{"d_shared_expert": 0, "activation": "reglu", "normalize_top_k": true, "routed_scale": 2.5, "balance_bias": false, "router_logit_norm": 2.0, "vocab_size": 16384, "norm": "layernorm", "norm_eps": 1e-05, "tie_embeddings": false, "optimizer": "soap_variant", "grad_clip": 1.0, "batch_tokens": 131072, "steps": 6521}
Below are experts of layer 3 (counted from 0) of a mixture-of-experts language model. Rows are named gate (a neuron's input weights, with its number), up (a neuron's input weights, with its number) and show model dimensions 0-223. Each number is 128 + 32 x the weight over its row's rms, rounded and kept within 0 to 255. Numbers have three digits each.
Before each expert's rows: a language model's description of what the expert responds to. This comes from a sample of Wikipedia text that the model never trained on.

# expert 9
Description: Common first names of people, usually in bylines or lists before a surname, such as John, George, Michael; also name endings like Joh-anna.
gate1:103144152185144137141142140174098177173059195125126108059066113191130092115095126135131181159168150131107148112140117124156141151114128149119081122081128045115114084122092163165149120126148099087161148153161103111124138132104120177083160107121160094105119089097141135131097130175025094182129121157154128080187126143126126129073154121112166120177144160175145231143134160180129091124087089083094189143175133094139100116170086117080112123100155158113107121076131199149161147165164110113138126144075138094158066153118163158099147133073147152118128117110075071150173100136103130129094143121130138138125129142116159063178182141108121121097107084130114093083140079137096147152174
up1:128138080128130169166142131126146141104144119169148096160165091109121106118113130131163088115082135188064079102164074127093170094122102157159117084079069153111128080135110105169091171127163109138094133116165172124146124158153171094153110166097154224151159137147159164175102082088149130118161123087117134162093129180084184146139092109147158129098075172104170042122140138119166141117128110099130082116130186106122139127116160124111119096124110192119190092166120034144058128128074092133102149151126100140147145113116110131092159146073111135119143077109166112124096156152151122060149078146152184157125125118104080196142137138163158083160101140122179047077126151114179169150120

# expert 41
Description: St, st, and St- word starts in place names and infobox fields, plus km, mi, County, parish, and taxonomy fields like Clade, Phylum.
gate0:135110166135084119100138105109135150147135047097111100140146126111125100123098119107156172140089084085141077177063083079140096146089100135126089158142153163051122096132130128121122132124140096106167125081072117109166124144095112142103132099135093111144162153116155129121090154141209100137124155156123130157166136127125120137095151225144124083132117165096131101180135162089149115163141154103061162105130130149132144168162203118102090128085109117137070117079196181166080118114141169174124173154139202122168145093129130150178094143135093108087123083095178068144131073126092209117139084146133124129162182117141163208132130079153117082184125140164167153130149117050094109151111
up0:127110180098100142126179111068159089128126033100150106149164159160107096134080115123129180146126106091152079173088075111159120168051101123129108137132146141104097125100103131129118179121135089130206094110121129151144124130106134132130147116146126154113148131135170117121154152148200143153111131106120123161164146071110124091085104135130151124169128094139095112157162134099154136143109178140062166083087115100149155154115217118120105129087108160103097103080177096163079107149129163147130163157109172150216177050125096121159062101142085168053159090131188082165136116160144166129139078156156127174155159151126143187097110079164137121133089166145073137100171137095094143109064

# expert 21
Description: Opening pieces of words starting with c, C, z or Z, such as Zoroastrianism, cyber, Zdeněk; also general process nouns like function, progress.
gate2:099113125140162133133123130090090087136130165078199105147085083177173114120104128150177104145128098122155106130118157132111119121122140117084131156143171171057096082138112113102127100142086114190151155199080154159158185098114160060168137131132157120070126179140114134079165119134159175149147139139144106139152134052135135096091078101133146117126191147124169094160129152148104135180120103137176129116103114076137129158128121095147144090159135110090151160125130083138099149120151164139131187106188117168132101151086139177169193105054084183159133173154104111213171205159147158119123146149154140102129098141143215132163148103053143104095048150114172127124102157079123125128150
up2:121172156122088127134098137065161152121141168181163107094087140139124132113102136056111086125092114110131150141112175133093120086134186148089149094130139188085115118137109192126111134172124106092165119125121171136134163092128099089128068106132129117110095177132147096106188123162162085156136106122117118117121108099185131086087051149155103092148177088100169123148151114111127106124138103061161152038116157125126114154130096111137193142168121141117053114116131158172086119133196132065150179178161155158102095135076147108167171160119088176091191142124088047146122106187174152109175129106141139158189167166095175128136169072151152140131113175137097122142133145075159179139139

# expert 59
Description: Opening parentheses after names, taxon authors, or song titles, plus reporting verbs and clause words such as said, stated, announced, if, because.
gate0:107116122094108132100215109124097093135132094173080065156098071138195165137080103126155084178089088051146164118107150107142119112136114114122128132135129090154162111165144089143162105107081117118108149065133157080098069152103045169142156083144099091050066098106138110142103140098138116192137164085144086127156144155024135103047109128125103098146088126106105127158087134143134104176098116144185134124172131139162097117175097171115097099096155174135131135116140136118145172176093108120192130107123124120110158075122166073108139075098141090108120129093158136133129074153092131170139104163137122124088199146138062162151161079163099109133139139095133150088112103126126105147158
up0:110146092154050175137179157140100057201099115147095135092106160106155143138097054124125135109119068169139149115132194135107147116178134049107238143115134063086139103158105122148137113098165152108123130103180116098098165125192109203151136101127094092091067127113096117141097161103176139135106120109177128103185105140091126126104148149160150105108117139060115085132079098177105128148101102113145143144156100144135133153101125111149154096061175150154148139143140119138075059119149108151155159123131156132147110111127119133185141080146106115107079128174164136194070062125119128142138137116135108113142130189122152211094195122168122089151152153095137132171104129097152141176134

# expert 46
Description: Word pieces inside non-English names and places, such as h in Kuhbanan or Vĩnh, W at name starts, ha, ova, Singh.
gate1:173151166121170126058185107100111087173159121132137098140122119165136136132114149127114117089109180112117106129073135106134136139070179084102160120127181151106100147121132175170101129162146129139117139130155119096127117060155114136109153086139155132158105106086148131179141118114087119130138210167125090170102134129135114113199138097093100108170128041065103134098206110119094139135107121088153051140133143094172084176083125156038144159160142092106097126111130130065168158194154149084151108154217160127106168175152147127134142079103127138100161112092180094082149158127168185101128144149148120122122102138064113128083130123129179087144100163159114153156175172163173113071150
up1:167135124140136194109152115149130100132136113144128109174132109172149081146086161110193130077129144147155107156102103116151173136058140109076133140119137158100080086167144147159143128131155129121091208110181125133120148072151109141142195095155158163153143122108120133185108135090133096096116163144117107116073143087132167175199143061067048144173192082139086160128165063142127123134131115146101106077128090112104113182111150129084102129113145191109098164128105085085109105217149150103120094090165150130147146111161106170134202119120133122146209112127148114105150200104151167172143105080130073112117096144107124128095095119110181094090144118182068155166129133152170127097142

# expert 58
Description: Word endings after an opening consonant piece, such as old in mold, all in Fall, power, ities, ings.
gate0:167045150079123065161116114145182084101145102160088189116124131141131102175155123142081141107117055123147138104132090156138086134147183130175136117126185123094150172094130127156133128116125101104098101118134115146176105156127180144094146119144088124147121139126106168136100189130124183082132164153126089094154163157128100128097108157104108064124080140176136171159178088132130068169087093145149092136122107117171153192144199111108103087162118094146111128157102157144131189148176103177098151195085075119158137080150086113177151100132126098160121133132105152144157081166136094146146130107128109195092099095108189129160105149084160054180118122158190125060140156113150072083162
up0:131125127126159115168137082095142100114122133083125115155204123074157152099147212136178132159118093122103145118137122109131125151100158131122153122126092114149149109158080137109062119105141146135130140109087153099100152166127084141127146112133150144061176135144097160131101093148150102098197167088144154153097078159093100122111110123100148145107183143047168122082101120112076220136107089141091094132135145083118118108151143131087064173186103122101142078123185096141077100142095129120140165140119079166093174164112085077119185164068072161131175114109145166160173090191185183137105117106163107087172133176131078138111192141140157130122197127078119076145140175161119135164116

# expert 17
Description: Common words and word-start pieces after the, a, of, such as some, public, rest, God, and splits like Cur, aff, sat.
gate1:125170166115132132109137143030164137116130166147110102165156110141148111132097133079122096148159127065159108054127091110088133114185099175102106163098111142159189165165102042121112123137115101149170129109184106112162085140128177165105077136131131090139120153145179069158109080113154152121091136085106129079125136133091175141127179135123098149152135116102146143181102119113134098078097150122110119106113112154084128117099100129157114133137112189139176140084091093124159123128169190169112136033184125162146145184080119151103075167129171195168147097202152162153141072146133115138105126078119179084148116070128076128117137122146086095071139118174089140114149134181114177165096
up1:068107083116144139156162113146139107119143103067121154168181154102201133128126173185143102158135123096150128103100169110118193088116096093152067180112112176148147119158104110092093143151130086120158143152196185099073096168169132128111156129112164120170143142152114147104132151150107148141127102135072104099162105086101160163130109198135106162133162119121104122140199107112130175162110087118087141187120094171124115155117187102096124139131096118122138115069124115192169061158166149111097125138100127104128124108128102141171071109176148186140091159137112087209171157099071080045156145142095088183095122111090175181122091133155117065120082156107062133125161124119126158131109

# expert 24
Description: Final letters or periods of abbreviations and codes such as PDB, U.S., plus table cell pipes and scattered word endings.
gate0:145106093174143058125116126169109086133066138100107127086133152196119142119148132078091127115137110090152135123160174131147118145157090117156143125063174119053110141132150154107071182177065101150185138129140088120087087173103149136120172144137110090141095095158099145101105115255099126127130115140162131101105135130140126118179159133129112114201128123066122164163176117129079096165143048151063086120130164144199115136160164118163152092161120109116150157108104114117091159100054119139127133217150162082127157109162132148129130068136176135147107128119104164093118037130113116101057165113124118125155161090130093163119147109087097153122123133130123146155105136145082087145127
up0:171118122166141038157121139155137096101108123036095162109127122137122126129167135077095139163134107124129075142157194120128112142139080118105110170133144108050162140135102154093098159128076137130179122135149083114072121185090124151111179153129117099140101071148084153125113103205092175130128104131196116095119109139183145133187115137119136141228158103093109125129146083121076122112169060131089101113154162138157097133149165127147131098168161121155166122115074079105084152105105099157080109162164151036153190134182097132124119131155154139134112105126119213122108095136116084130119159086074120088138166071092102155113160125096114121149120156133112143157126124109067068167151

# expert 51
Description: The digit 0 in sports stat tables and lists, plus inner pieces of surnames and rare words, such as Harg-re-aves, m-oll-uscs, Mag, Prime.
gate0:092116198185097160116121162157131112150136125154090087135113156126127116117136158155116139095110106113158146166074155086099167113148124179128086115186116155153141091110134169135157166069114139094167175154173131087146123108127092115159133114123074153130103069150098172113171157134167101099111115153089138127141106065137064154101125119060122143108125101135097102114104140091158135093069178104132134132120132130119093147130115189124074117155152123144125144131157077125139146135144137111125062154135130087097160064108074133157120100202119102075107165113161095202126164209084130171160100116097143222068107142127098116034120111121117170167081091138160236081141100129107103130141
up0:123113115127068170130136145177138146139110098083167191172088113145144162105130065177145116094071126139127109092146124155135050111142120108121110132135099122157086108122124112133156098084164151071150137137190090062100108147137116153158142192109118088141136086148161207114201138115137148155086238172163118110122124115162153164162124114100111126132117131139095089102149087091111132157131196174164112121061079086106141121092146098116088106079123122126110116104134075158080076129162067148100149121139140138082167088134105154133138091115125146113153184197194146162143134136082152166187101118141104107150117098112181156197127117164145063176128209121090139134136125158092134133118